python train.py --num_hidden_layers=13 --hidden_size=128 --d_expert=32 --d_shared_expert=0 --moe_layers=[0, 1, 2, 3, 4, 5, 6, 7, 8, 9, 10, 11, 12] --balance_loss=0.00428 --init_std_router=0.0146 --lr_router=0.00138 --optimizer="muon_variant" --beta1=0.95 --batch_tokens=[32768, 65536, 98304] --train_tokens=570900000 --dataset="wikipedia_en"
Below are experts of layer 6 (counted from 0) of a mixture-of-experts language model. Rows are named router (the router's row for the expert), gate (a neuron's input weights, with its number), up (a neuron's input weights, with its number), down (a neuron's output weights, with its number) and show model dimensions 0-127. Each number is 128 + 24 x the weight over its row's rms, rounded and kept within 0 to 255. Numbers have three digits each.
After each expert's rows: a language model's description of what the expert responds to; "comes after" lists some tokens at least twice as common just before its tokens as in all text. This comes from a sample of Wikipedia text that the model never trained on. Tokens count by the router's weight.

# expert 53
router:161096179145152106114098153118111146098142166148152098148147108101110106104097155157150103119114149140116137106106094111114159164125116095162105161157140102145146083158116121100154140149104154144101106138158146105156108117108108093121107153148157149110164117152111126099108098156105152156102149135108103154111094154090153115116148149118092150159146147104148101152105106111153103102159
gate0:161132153113109138118153130127079119086164113120118094145131159161098108145114163100112120105145128129084127158121066135131120135139150126144136189130152095188135094109116142190111158086103146136116133144148161125140109109143119134143112183155122129112127127113140145098141110075115068112120134128117120129111134146097139135088135180141120155123127128130155144170160101135143139137156
up0:110169129138155158116100153131129116126109136211088148118118133116167123155097115157108132122081128095169096121128122133135158145102107139102135111101100115145095148130135152133129123111131123109156111161107178114103122084139142124113123108112143135067148133119118123094136148152153146162119158135117111137072151106167155171095129098104092134131118142122094098150152154138103095107091
down0:161078172136149131107139125123115082102146174183129118141081088110108118131118141069127123123123133139121113134169153138134161110138134134138129132173139098172139164116127100137114152162093145133097149110149147114106157110189146110109114142127124177143128163113142133122112144166115130162155121163186129170135162121164139098114123138138118102136119147114139134106134072133145111133111
gate1:134116141106153180123144129126130172135129117124107145127151149091115114120124147136173068126126123124128178150070148084138193102142094151138134160129128116132138138137162116136103139097142121152136116141111118127118150149098153130140106153110120111172066105076116171136130114122142173142101104127108121087169118127115116148124082177144137154128155134089140161138163123138144109104138
up1:136107150086146184100130110125112165150121117125100160131137140101103106132098140120152080129152128088110157149107162075137191107157101162167103152139126124137142143146143103133124135103118127151166095152134111134097136111121143129153107125114117126136100132117123181131129124148121156132137094110108108066136152123084102145117103185158154145110155151113151177146145105124137087115115
down1:108111151095126095109135109139135184101149087128095125124131113144153149127185128119125153080105115103144125110166115112131156117125163145117130087139094127149126113124121118121159144129128127168107113112133145113108148072106139134133135128116128065086110126085110142164137159147087151139140098117159131096112102127117157090126187129130159138124168151087168137116117154189146140131112
Description: The token after a pipe, semicolon or colon in tables and credit lists, e.g. names after Starring, or married, scored, defeated.
comes after: " |", "|", "8", ";", ":", "7"

# expert 18
router:126091127146147116116115137076096152103151160158144096150154100107101112115106156155151108112113151101116146105102101108121145156144111095150102149154144098151152086143106103110164137147112164141095108152153149116150105111101105098122104156142159144092163103146111101099118099162109154155096163155107113151098099161110147112109159142105105152149145148100140109154101108102159107106153
gate3:136100132127114093117145101107122118100107132137105148157085149107125094126132116146162127095115148101111114135131082112180140112083114138137128099136170075110129116102149137109147134133158133133146158128182123120155146076156082135123121150099149079126136099126104076128148121158110130143159138139133187155106136130102114121166130105112106119143111112086086160107137067126143121105135
up3:126153103140153123120122111138079115143113116106131113098160087115128126090126103114092111099154109147124158097115168118054116144134131110099136165126109182170158140162106132145135121151112159138095108108105126125116126134092160094139114111170118177144155145154122125124142125128152134115101097111121073136154113135136152109102158148167147150133131140152190106138128168099087139138116
down3:118140138106061131150125128142122106154124121133138094077125116124117130149084116107093161135108110123160175105116079126121136174136169161106121123141131131118135136100144161149156130153154122113112120125115141059129094156136071122076140144126156109128146117134133105128127154094115120132116104119146176088091103125115115179125116135131107140101134142124116100133142164152088180150166
gate4:138142137154194104120119149145138078114137136102109096163139102135127138117097162137128106085118164165151120139138128100085118111163102109141142118115141125123134126153125141161171112133123099178099121097142143150102160112097094117078137175145153146109156096148131104130140116091169157123119124146098087128140145090106109149123107131121140121098135167150118113178106079121125119110163
up4:150093117118150151161144138130166121132152093127142064142126074124148170088115122117131130095103143137179102125151172128109134148159103127137146112165110127132067103154158138103128113115133094132173098135130139121126142118134097149089167146088126134141117130125148116191156091106133119135159141123111096121138194109122087128096085141131144114102115121133102138126125093129131155113132
down4:110145169144118126120107165169106158124110152113148153137165153107111122125148151134144150138094115151135119132136131146119200109153096165142113166105128097113112127121125147091103150164120129144132157107124101073109090119162106143079158108174148132121114149120114156093118120097132152113090129163125115157131133143103119121151058127147136112137117137180122139101153136125123125095071
Description: Words and digits right after in, of, and, from, or at a list start, such as Pacific Islander, MP, km, sq, ISBN.
comes after: " in", " of", " and", " In", " from", "In"

# expert 35
router:133102110146161115090114151140096153102154155156130121153147099098117106097088154160155106116119143100117146105096097116113159143116105101152115158148150104159156107163116117103162141152115157158095101155152161101145103113107110096108108165142148142106154111158114125101120088144111150143104157142100112153144094161103151102118154134117090139157158149094148104167098120099151099099144
gate1:132172115131133107134134142146104117138077112124128082115142122121133133122141108139163123100107127120117137139116142119167119150149152106142142096176167127121143131136118160098115086127101119074104109142156147133133147137140143144119125089128123117108163123141117100145105155177115150149089126117173101135114025097109134083123108125146121132110154174113089114097092108149177134143137
up1:153106146117133137125103110119143173106195121117138142158119132154112124149128133124115144126164137099136155099139131081136111112164099155120137181120117132177126118110113120141178150106117168173128133133143085106168133109124098132163133160125127105137096100121134143129147128120121154104127109168099136113156220141126121133124165144079095122137111077152150120151126132099156124113105
down1:145123136126115133171171176120163193136109116125094115127117119125157112114128131109129128131144142111143095192098121160099178132096071121093119123126133159145125122104135110084177127116116090140103109115109131109132158116138129146130134178159126131099155151144164139148115107129120123132127090135133137107156141130104153098130113159144145075107110115078182129084160146145108135115118
gate2:103127100163184145176165145130107142110132125065141127138116105157136085143099133104132141145133109124102156086142133135139090108126120140132122127115145173185148135106109126134137163165141128185139085166076109107127156089111149140128107140145133155115141130162147133137106128144116170107115144127123117158162126131138149119124147094132103109171168159144162165161106115151113119161112
up2:113125145129090148146133140094131153192127139105176113128120153082112160131161123117106138163138144151141129118091145160123152142172125122118084181128131151109117127123081101094123087158168149097107137126166125135111121146119158153115136100101074099155157131120141133118127157141122149133121147122115111117073154140109126139097113185123132174089099121103134145135100109107164114145109
down2:141122153137128132103127110130087120133110128149111139109125129148174149078144144134151188141134105114137098147135155163163163128109098115145077147131126084181159123108129150156124122144174134148116147126106121117089117145142161149089135102119136166170138156098124090181154149139139112134161137100154093105113079153110123112124140136152112130142122085153155103154102118139136092145081
Description: Single digits in numbers, capital-letter abbreviations (EL, RA, AT), and letter pieces of foreign names and taxonomy, e.g. Bo-g-danović.
comes after: "0", "2", " W", " B", " D", " K"

# expert 22
router:155103126148166103186102144113102156102147157147151111143152105106104103107096152153153096112119138093111140113104112117119161153130122098156098160153145097150146071158098118111153130149111152140093108150149150107148103105107116094122112157146159142102147103141118121098113094154109155158103155146105118154098100156106151114120152126112090158158154149105141097156100107101147105099149
gate2:111149109104115101122114122143106123133193116127110140159143119123147154193150146175177143105125122104160131136105108125151148146117128127097125124151125114112144145104128182098108132120117120147099114144151128084190107099150159091108134104148131124129093132096102134115141131167145122152142141139148113178148148150132163154115141145097092141145148096120157083123143150092169121068123
up2:146112153113147127107177177130146122114109175123158085121164098174081138117133120166097152125142117139159088116124126125140135163145120101167153123118159135102100095146117116140137150130161105100104151120123130154105153143138093119176115168131119157098143117149134147176104142103139092153153131159108121122154125096127102113131104114136165139115101123123137132171098108097171124176170
down2:115145178134156128116131145138152135144103144141101166105081175164155140102110102106106092098080134131112104128135164101118133127112105161137183153135090125173147157122111108112119113150126102134097134091130136100128113100094138093103166109141120118159116128132127186143124140119119132098149065122195118119124138144127081151122145110118134138164120108136145125136133093094102145121159
gate3:121095132122152138140146101097109097164164132133118129153127098122171155093117175135114143112095141119122110142118145126147139104144158097122090143133161091144159123173141113114132102129147122118071119129155141134109129094132100088120108162153168123099166098127104101134102107109129106155190140121136153125111138099080148129113056137122130128107116117131070116144108105161158100101140
up3:096129165123180130094147099104119104167112128132106124090106101118158112107124144129145145159091123117128119095156102143157131133129190110130083156123105101157099116160126128130149103117138120107118150113141090121098119129165149122125108160110145112091139116152115102170082136091147131166165129121141174116110141154095144135152076091110110146149098090136070133137121123149121109093115
down3:161101097146192136140104175108071146123142117117149145100132115173142117111086113129126150160130131139094138160084119114121143156146126095151112147158107157140130121134166158134145111156142145121130131126132128150141070158132135091127127147129130135121170119111125140129129122135092119121159173109123122141085136141147112124122158117173096134113167151134188089110119099119124116130208
Description: Sentence-opening subordinators (Although, Since, When) and the copula in "X is a village", plus blank cells in election and stats tables.
comes after: " |", ".", " for", " with", " is", " of"

# expert 31
router:124098126144151107186109146122100154099141158148128098155155099097112105116094153152151104110114154121115150101104101119120152160150105105146108151148144104157139099150113112098156135151110151162101109153158149106151100106111105091126112163149152141097152087151115115107115105146110156157097150142106108149106094152101147103107161139102096147166159153102148099159098109101155104107151
gate2:123164155118141107122122155107105159173158165141095149187119103159111121116171111105088135114164109135133100136096131137154137168138139120080135181117153154140148116124149119122132126132127152089091121162089154098195125073130105108152155128134126122101139108128100151143128130135107155124105135145130115117146115121144138128147140147095154156132149078149105091148095147145165126109168
up2:131155137122112108136117107070128148133139139102110137141143114133067163155136147098074124126120131152133099131100165145106135137152137113086154119117167137161120108119141147121119115129153132084120134137115118092169117096141120094120115093121131143098163125188104104142170139120116178143095113095104143116115125117154100138103147118104122170157146103166141112117081142141119200158147
down2:123106134117132112102095127110164177100138163172122144131137137147148109130110091186167124111139112116138142098104148110124096134131128135098161149146137127098129136050080076107168128121173077156097163161155125120108104119116113123148122151129159118150124152143141131151094131143142143106132138142159119096108121139130146137116165107158107126122113146099123137161092158115125134120193
gate3:103097127090109132140144143152196157098129101154135106106076138108120135130130130151144145100132144137185128159119110118151161115146101151139085180109113099163140118124104164138154182069075126122122114115130109129117107129153157144117149168170157107145123126121118133121107074117124168148099177152164120128112150103103137131172120129103111114128105127148128115128132120121127151106106
up3:135110132124087109127126111144073129131140147110165157129163105157138094094121099127116107171123080097107117143111104108135124148113156150149110115131151132119143120133132139152122102085118145155145138174147178122118107089145115086123119107128075115144154162162142088148102132134154131093157113151104143122133144136147106140143096132135174160141176178103127109112129087091131170166153
down3:133098159085177142147125094100143113133151090118100159139081146129123108122101135144146114133152121101110141112175174110143152170110152110128113132113084125118156138113142136148138140110154126102143114113153083096120090137123144087123159110136086160158096102157137105158128142123118154123119149108166068129136125156113145106111068123149102099169104114110113111129099120173130110095122
Description: Function words in running prose and lists, mainly the, a, with, for, in, as, and opening parentheses, such as merged 'with', at 'the'.
comes after: " the", " of", " in", " to", " by", " on"

# expert 47
router:125096154144165106124118151116101161106143164154131099157152097093101099104103150152157106113115158083107152105112106097121145157075113105156102155155136099150148097152118106100160135142109138153105110147155152116145110106108105105123102148155150137099157115142110099106113090163109148160106148158117109146127093160107150108102146134110094131155151146090151098163109110105154096114145
gate1:120121091124135108131119094069081165137123094116148140094114123120150111130119115114148116161137130179113167117142092142109126120117126105148128152106121146134124105135163082137134097135152133155108127113138115080162192127133138136142133172087131135112117101149153118105159117148109173094124134096150129153148151177138140160105166189117147146128147141124119121169114096184126134162136
up1:106161158132121109162086072094098100118127130142122145094139160155140089104152136100117115171176150192126166121118118168140187149102123131153130146095124168154142106119147090147120128136145119112125149126117100127165127129153132132124103127118136134125136135130131140144140118162122150100113159103133098134144123144139097183108148207127138141113145146136131153134125128182135142173147
down1:147132175117104099119164144134092188152102124122127135130135114127087108119136121122115121083140135125140134135071128141140152108127070117143173124094117109150091102142169143152083122137123146120177158152143115113137121118169126135160121101094125111136101152113104138085136104117123123145152153204133129106164143125117135134163123076110095106158161108142128116141118143100161113161104
gate2:163140129156104169126105113126105149160149079107111136124118096072132105106120145116144129115098172129136159143104153107091138170132156153151128169119149135154125133095080150160099080126129086130074116100132131142141122119110140098077108166119087111120132135111110096069100136117132144095151104136126140115106146123106120120072133149128106128136126150123137149131159109080108125103143
up2:136143161080159109113154132118137150120185131163129113120117149199149157154131167142139125146159100149114126111172113164126110114100136118130153116130141130144127136142096091100160180095134141125166142110153155101133121154141138149120152150107152131122176110108142149126109120137106113163130105133148117150112074178175106160114144135127112162113120138133108101143095170147161132162165
down2:154107105143139161147145125153118112160161137119110139082158112128108164114122151129103210135115140129108102138120077124168118118126131125122058144137147121112149150134131121101082124134192159121097142143135119110101142142128111159152128116101102129123079164097118100110100155091146136134109165143168162101134103134133152136080135158115123113125089135088131122112129090128101116146115
Description: Middle pieces of compounds, web addresses, codes and foreign names, e.g. brainwa-sh, kos-ad, craft, pper, Ta-iz-ong, often after hyphens.
comes after: "s", "-", " S", "o", " Co", "S"

# expert 1
router:140095137141152105114099146132095148095149152146141102161146111109101105151101158153157111115117150107117153108098098117108163155099109104150097149154144103151149124160116112107159136153111167147098105140149153107149111103099101107117111156148163155105157112156117092112111099157114145159105153147102105140088100158096153107111154134110099149156155142096153101156091100095160107095150
gate1:131118156121135135153094120118159093095146121107170159151142131126121146117112130139148129135105113155121157099156141131088134156113138098144102146141126131164120102154097137094141086151098122134155102108148117126120127114151145105084090111144139126127178186124118106133060119108140142118157110144156113148094145093098131099129152091162113097099089116122101103174106144065116147167128
up1:121127067127121145108138136120081142194119127159109120093131110093157121176135081110111136128138148126145140142084147142148124120152133148161162127144154132114144152085180178153079149108123133116099145137137151159126141138088137156158169134105137115115115069142154150126180133157123089148092123104079126131141119116129130125126124156137137129119141136108167141102141098129132133092097
down1:137116146142137110110132135123134090135110119139113165105149142099147119143114092155159129145142162141152157163141109108097131093162085101137077110135119132171129100086109095067099125130106094146160143112157150107152117105127146143186160163138163124094169112151119142157148114115104137112166144108138113124112121129101129123129133169097182137119131127165143144122102173144132088086135
gate2:109123109128154135150106120166095106132106129093152144135136136113154105105112145131173141161101172116090114123102145108119098080146075117121159101120147136093148120160100161124142157141111152138103134094142145152129132127125179091147077156152112119112146145119081178125111145140155147091104144139124151147107148141106124095131139156115150134163132138137111154210122129156124091110149
up2:182144128099140162129137135105135121109141116138127107152112101127133143154113144114136113169109130163121152171151117100111148107092147146115155102104127067178128114154102162110145163114123128131125147117120172155126136133101107086112130155109168141112119160150161131102121101078088128104086108168177143132158159139127113119172170111128149092131120137117128129124169104143158159124083
down2:102149112142162115121105126129102134114149145105121085149147106086152147121137172135138130177144083145081114112116111122174110096150156119145157122153134103135109165122062153130130141091150121121109141186136122134115188132145168148134152138136128143103119127120141152136137131142168107108143143116125113145139076117182099117135125098125167099109156105145165089106125139125119125131189
Description: Digits, closing parentheses and pipes inside tables, scores and date ranges, such as 200'3'–04, 29.9')', plus word endings like Emir'ates'.
comes after: "5", "3", "2", "0", "4", "er"

# expert 4
router:156106140142157108211103140060099146107147161156126100154147100101101113117105141147155110126112146116113157104108102124120155149159117114151105154152148100144140103152114119119146127142105163142106117132158148115150120103107106110137109160140157147099150095155112101103113105159110152156098146149111109147107100160101153113105153133111099151168148148105159102160098112102147112105159
gate0:118128148142171092134162144161104152109117107163120130123121153097116081135143122137102109116126138151111123106105083100139156114098131116170106146164109091109164132120135118126100095144145142132112165133137112122153114085063086146131097151121143125084107102125153136102126134153117125074102145116145116123107098134096144136130101103114131173136132138074149132165130182121131134109191
up0:104123145138146117132100159146163126101129077178109118140127115081148072134110102147124131104130156143123153084138117116130157098109154141137115126137104109111137122092129132124081118157130122158133149127133141134118076109097112125158129095103139068108072106112195116125128140127133133126104139104148129097129098104086168138120108126135128140095123158072120110168112127114083144089149
down0:084158125114109095116143126100154123111066109135131097129111126091073093154111152082146127132158122107174126135119122146157086098133100146140178155119128124156165099154134121109138111106133141165113152138114096111116152102151153107105145111122088123173142124120132138126125131110123140129096158121111116123186155131128077086132112130156158143121123155111126114095101102117107086134074
gate1:138136117129146062157103146121111097102117163165147103173163148094122142135088124130099132139117139113107110134118145137134144092140135109120119125132163121080092145153131117126128138154126131144119124073118154070112108144074173083159157169118126105120131122111105117104145117132158137100156131186143138125119089121109099137134115134104130140162119107122146131154080123116177111072141
up1:125116117117152088168150108130133108116107092160127114121147163080077135170145111154128152127115146142141114156114105181107108120137157123168102132177095195165121126119138134159108121130107133138145142051129133151110152111118109089139123160116121150114148143117106148130144128126149133102154144130111091120092114142087097143141084103156169142128080141150160119139137118113129108124160
down1:149137110139128134159111094104130100116097181130154119129109144103135182147116117136124125134095118155115156159150128161142122131123125146081157113120092111097079159148159114103143074099146122119160126141116150099124108150085144110118153116128136087153089131131118164158124149107159131107167169118175151125081152152124157170117128099150121146108106092137158106148145138108076147128143
Description: Connectives and pronouns opening or joining clauses in running prose, such as which, they, this, until, and, and sentence-final periods.
comes after: ",", ".", "\n", " to", " that", " was"

# expert 37
router:145099150152155110126117142085099154099147164145138107148146104100099107116097155147149105113110150104127151103100098111123157160104119109142105154151143094144143083141115123104165138140106139154100104147151160112146102114103113104131107171139152156109147098151111102102118104153096152150099149143108110147110092156106162108110152147113089158156156158110159085159098107099157094105149
gate0:124116184140107143131142131134120124110167110125147112106090147153143117146130113134185118127150149115121108133115140071087148090124158127131079106172159101111117144171103116132168122091105119150125154169154089132134110151124088133156067127119088132150120097119123156125125132121104139159167085126135166095143108106118119134158118119098140137093134116145143100138097095075134124104154
up0:130110160130111137139138129123119116124182101119142111116083150138133113135143113129177123101142154136135106133122153069090141111167163126141077086192170114104117129170114124107154094117105107144120176139149101118127111152111101139155079131124102124156143091114148153135119136125124130155162062129160151088133123109110119104161108137116128118079114108142123118108096095108131130102149
down0:146096152111128131099133109081116155117115136128146126133118108157139160178115204106109120142095094103125134133121157124115138200105149131091082117135141138115102146118108151150147104106131105167150120104124141120147128134116156149085165138135141111131149151104117090074124158103095116112104107157124082142132106117106124133105147100153146107182132145090109113130156144144092140108093
gate1:133073140107152125157122126114167110113149125105112078112126088137109091104130125127130093140111156167139133133152142135097122129157160159158126145088122088171136110129146115111121101119159145143129114119139150146150107151121127110132084138143152108136163104126148087150082099088101141176149152130150124150111171141144094138111140100137123161099095136126182141090128138064149110165139
up1:157144114127147159133129156132113103102134144107124133155109114151116111124132127110137091128095165122119137112117132124125147142186107153149185127157138134133130139085067116130169151143147101123138153080140167165095120151113172102139139142124134107170093083092120174134137143092105119106146135121118145111151122152071136143142091101156150122115104153141180129153090098099135130164148
down1:149132152131124088112139119119144131125163080128147157141088084145143107109132109086127160141135162116122148149148086115064069131106110137100136130135099144156136128129099122138109087121148117136109136127107136114084139105109134151117172102133114076144115108082131160122167139094131148078142124160118129101135076105139079144122088121108131158122142142111148127151078137106128126168141
Description: Heading markers == and ===, line breaks, and prepositions like of, in, by, using in descriptive or technical prose, such as drawing 'of'.
comes after: ".", "\n", "s", " to", " with", " for"

# expert 61
router:122099127150156115171092136118095153110151169155137107154169097092106109097092156146151104109119148117121145099103099112116157153125130111156106149166146101142148114152112118108159145153111140148095111143156151097154117101104099092123108156141163149102157085145124126099098099146119153155100143154112106154110102156099148107093147133109107154163150147102150101162099114101147109103156
gate0:119121133164134102114174094158123118077160131136186089156115097140104125100124144113116126140080130153103152148108143135145040134149084103154129156141157106103130128114132092126143127163124151140132130149133128092156119136075132149134169143112117154156113127142116156142136147139161125100161159105120081155141133135108105115159109163161171149148150115100120116089106125126130122135140
up0:091123151153142112134184116119131154072152134130156096177107105129113113116167140127118156145123174145117142104123137112118076122112131142120117100133144130115084129095087064119125151135114115139142125146139101072144166154104126124131147092109135165154087133142147148159140171152117129134166159110108151131163125124151115109166111144167146139077135115106117140100106137111157122170139
down0:104148091149116167131123111104127167105115151128144098112127127143160118120135141133118133124130129107135139133151177145106138136136152118103086091143105157135144173122128116149142133090159134137077126123122097167170133122144119083118107153145120126161158069161074119118124114149091178153100159152143125154154142128146127111145144118150118162188082148114113111133114118152087161081098
gate1:114180175166137105094115145124136070107099144155086136133128137165171118081137128130093103079121166109097115172086118141125149132129106141116167131100170124131144138129198111107134161154181143110117135161137171166141126100147113124148160130118108141114111135125139113149125141128165147131128136109161149102106128142099162134146131118129127129110156134124126122160136126156147084124160
up1:143155176150124165115118145119083120131109115134113132127168129153103123109099148089055128097110171096135071125070125155113132126150127118106135151085168145119124121141142154164119125172158165087109132138111154145154140119136128120140165154125129122109133126116108153173115091132172125124127112088115146096101137113126126120130128090140129120086125161103134125131093085111142129101173
down1:114133101154135168111130179120146081150129133135113138158105141150082123098099160133082116145131130115126122111127157156120105158161102075154146144104124154134141151126138086143086156101120132146100160168131175154113126168149135128108126082101107161125086097133102132099133131108111154119152114147138103114154146127131124094151122139101146097114183125172106152115170111138089128157135
Description: Middle pieces of proper names and year digits in tables, such as To'ba'go, Rotten Tom'ato'es, Ken Lo'ach', 19'9'1.
comes after: "1", "9", "3", "6", " to", " at"

# expert 56
router:126092143145145107098109142115103145093151161160144098157148109106104104146101152150156115108114152119110157108113095096106153148137113111150102162163150097150149131152115105104158129146118157153096102147161157106159103093098102108118115161151156140093155103149118094109111099153110155152095151142116111146145095153099154100117145145104104141164152152098145107159097101099152097103150
gate1:155157109096126147130114141095067134156176118125164160139117164095142124125110127147145126115140127130078127138096138146102158136156106140179146140139140161119123135138139136112134130122147166103102093105142132115136097115146138111155085163156116073150152141092110174141125134127161121118108128105102193149079135176101106117138133151090153135113148143134127151122083098092126146118154
up1:109097138132121125147125123142170123108087132124096094126142091162131148141145111127110120157120136130173138123165133129147118115087136124069134119127126112114136125109123153128092133153104079184120164132115131151138155165101138171094162096084143183097116099146165078120134128148101126136130105146144078064159118103150145128110138106146100141146113104118148120131149154162154125112098
down1:142143107138168107119126111173128135143146161163120134187177119125117112164125094126133139133124135154098112116122103127115122120152110100162069169136152103116118115137096070118161145110137129116147133162151147122124135128195091073138138123115172129101108116179129118148116110131169136156124155169099131147126147150142132124095122143131104126135138158133163098139125079108157101166123
gate2:108125121158095114133122088152128094081172143176097135118137139160098101087118149098160125111149158122161111087138166107122166107091167130163095104146163124117151091098140080094174137146120123155113121107098122096081128113146142154141110101164151123117110134144133164139139116144118113169150120109120111127165122117115103162128098177117113168125124111128147130130094117145107132132143
up2:157139140164162121166160139124125155152145136078155083139124134070147163140138117145097114145105115152096138131071142129098096133174101135107164114125123119144107134132109148134119146083142120102101122179129123140150134168089071104110173135155124159142169105095138114163108159114121156116120153087120143173081125132139147134127139106145156120127126112109140149102138117094142123141110
down2:145134149112089112096160109129156087106125074131151129129135135094103097111100111109130098133151153125080102110129145066183127147118126144127154146135134151123161145097107158135108165118156108165094116131140153141123127128157115146121107093134126098113163143132127116136122094131108086109140123113082150136121133157128153162107134136158134154112184152171136098102104120143157118197105
Description: Degree signs, percentages, times, numbers with units and mid-word pieces of long words, such as pref-ect-ure, Fe-ature, plus States and Nations.
comes after: "0", "5", " E", "E", "e", "a"

# expert 48
router:177095130144157105183119151095104142103148155161141095151148108101109102121105152159156103125116149102108148103103105118113154147129120099161104160163145101141158100152117124108150139145112132143096108158160143108148115106111104110130118160147150148102151104159115089108114097163110145160098152149114109145111091153102155107105141139117091139160153152103144107165100102096164106104149
gate0:172131136182153121161082107115117114136117156137130147150127107102140128125137140147144157121084138103115156163118111142118128152152091157152116115161115097164145116128141086106100144170130133106113098164114162137175093085094120111094122111167104098116127132088098151083079085087153126143090159161136125132117124160123141083133149154122121126130141120105131096147154115098146129115124
up0:109104125079168117148121117123097161099147144132128106114125144108121124115079169116109120086106076098116103127140129111104144148116098129116132108158160100137126181188157132095177084126098129145139152098121151127108123118116166095149163125086135098145121152149170135163099136154123155098143119142158102134142116124082144192106096094139122128130135155119118149118113113125115112145132
down0:141114128105135124127147090180067086142088112163153133127119144134133108114156146159145101144139123109124136138124091111100117084102130150158097111125161166156111135103098117147112125137147081132084132180138147148177167124163134143148102100125147109104133154133102135101167149116126133141146133165121107156081145119122085109084123135126095130145106126139067107099162148136135115129115
gate1:125090119161128127126119064128147128107130128100113155137162090162105147150127096173130113127108110152129097086146162094121130106097117103118153131169127110119142117151132121144167149126081096134145136158152177111143110058087141101128127128123150131072121129175114144120122101123109122121116119117097114102157148142147131118112131139161153130111121161159147119178067133121130150169122
up1:125158141090153121120113155092125135168163155114134147143107107166164125116096134084085120101130094095102142123100105126122153122186067103124145120130145114128124116132188148079116094129148151166106142116081136116144125153170132155116125154107148104136097136125138118179116093153174143097131125111144137115121147128140106146154128143096142115149121102107077119155161107133116106152120
down1:140113132133105138107147134120140133075152091158113127136121155166133100125150136122181138143116097118117130130165157137066160110146128150150125155137090122141150130153109116114144109140129142159156140153116120112105126096101137149133135126124168148146102121127141092151119137115085108138103108130093137165134111118134127169145100125152105151158135118178146044085171145097150069118089
Description: Prepositions after verbs, such as retired from or prevented from, and sentence-opening On, After, While, Despite, In.
comes after: "\n", "'", "ed", "---|---|---|---|", "th", " who"

# expert 42
router:106087112152156113097111155123102146099140164153142105150148095105112110128091162151153103121112149092110145106107101117107148154097116105159113154150139101137153081140109112105147136156110184156096103139153151104158110106102111102119115156150156141112142100156111100113116091159110144155100148144104115155113093154098156103108153138108105151163152152108147104161109118098151099107156
gate1:147111113153135135107117132122115133092135142144076121135115182150091084113111135096137124120138171160122116112111140117156092139100106124098143145150113113134144144112177051147143147160123145124163113084146150132141103128174102113136132150148142087139130142159134159105108127114105147131096120156120140119178091151141109131178102157155156126110189176125119111141144141127146116165138
up1:128146173112124133141139113130157120147126126126151123111158095134164180126138122153116125135108118093125119182155112117119167129128159132155101116091142126103111103128077195095103072097125098130085149127127099124130136110102156134136141139117104172120121115096121087120134127123147125141169137098142108122087155109140112109105142140102076134177066093135123161118112127087107126104114
down1:125109098145193144091103154142102131091094141110124162063110148109113144099129111119094116128125141100156119099106148169139142105149101130129133133139169089134093133121151110135117168104149132155111104124159125156131123073128110119119151131151161128137136147138102130128139081134107098169127128178124137148159134146116091112141087145133125144181094111156127122163146095108129085123084
gate2:113125117145185096134090149146120137131091115108142113117134078168100169153127128183148129115145103152159145132152128099093125127130118079144113113105104107132144156161098087119143122097096115156134148143122101166127107126116106169157085130124106147085151148133160091119172146119119117168112105130095142141092106125112181102126105099126131152169114092154143127149143143094140136129132
up2:154126117120139145121104129134127103126130135120123113133116146162103175137093114141136129111144107143127132137171080117096156156126150136111154114117077134145138131122159142130091106095081154110136153116122129119155093117130114160213067145107075117092106145101119146133133090110099084112112132144082144097153123126142148122097065128157093116112124131119145131142142164082134143124145
down2:125139100116107161147172106141158122159143129097115110153075116166155118126118109182150129152119103124142079157090122125162126122149156147126172170139118115125101129117150149158106144140141125166105130135101104076135157087100121099124131117106153122160119149130143148146097107147148106148102188114163127185129140114116116168120144162126121158131115139133097115176103091138140149098122
Description: Word pieces inside scientific and technical text, such as Scientific classification and Animalia in taxoboxes, chemical key letters, and anatomy terms like juveniles.
comes after: " ", "|", "-", "0", " in", " \""

# expert 15
router:161107150145162113155086153097106140112146157151140100148144094101103104106101143146160104114108144140117147103107103118119161154131127097153111160154138096138150071157122111098152138143111180146112100151159163112148102103101103109119110165153157142104149113148113107107107092141101151158104158146106106145123098156102151119109158138103102149154144154107149107155096108111148096095157
gate0:171139144132135120149126114133145134151139085184126180117153134142118096146107155120144141121126129120143159107134125121114164121139117102151089172096152130152142113133102167105122115136122076162098128116104130141113108103136124064141114106147085147144176113073134172072121108128112106139121165120107132117140143142151168128080107104130121165170098117127134119156144163094143152124151
up0:104115113147124135133134117157131137091110160085147080154104094124114133169134120097098125112113124105131068113125148129121113159116161178131123121146069070138117103116139129076156130077121178150124131110166148143121137116154141145081172109126179096106124132159141091135154107133122141127141123141147102135089120127083118119147164117151091096112115133153126123106122126147155132120101
down0:116137110111124112126150100179153106127118104130146140146131126141153115157117112125162137117127111082112100138117091125142143103153126099134125146180133129119071104100182110133139093127171151093129125112075124121078150112133148139136172106129145148105057186146125130160125114123152143132126115120125138147131115167154125164108149092094128065117129129117142147135126141111124154187100
gate1:125152118150149133125109176127110160129104153102108112124127156127106079156111165097118121154151132139089144079149122157134166115122144126107155178166135114126137159176189092129128127155150129099117107195142131123124131132168089107122104158111138112147174145123134105091161111149133133138099173141124134136139115125149126099133185119141117140120141140111102099181139128109114125097156
up1:130100146134091145129102132113095152137115099110134105138092162133097083158115141099073139147150122168100131104144113172138125099142122131073146151165097125104106136135199103117140158131150091141095175155149123148097139136111098130160114142130105114112151140114140126108140146130114084136152116127119164114125183127135104096089139134145133137113132107149115165134098079093133128114168
down1:104154102139129124130095112135160136146144120122147104137110093123088146143092126110122096106069135159144118147128163141110159132108126160150121136151080119083144119186147116152107126177138124095135146144063203149120094141161153135117132121137112133138145148128142116105106171144110158144146129141102157164093125139115138133136171109099073136165126136119145109113104113139123145152162
Description: Spaces, pipes, commas and and between numbers in tables and sports stat lines, such as 13.1 points and, vote-table cells.
comes after: " |", "%", " was", "8", " and", ")"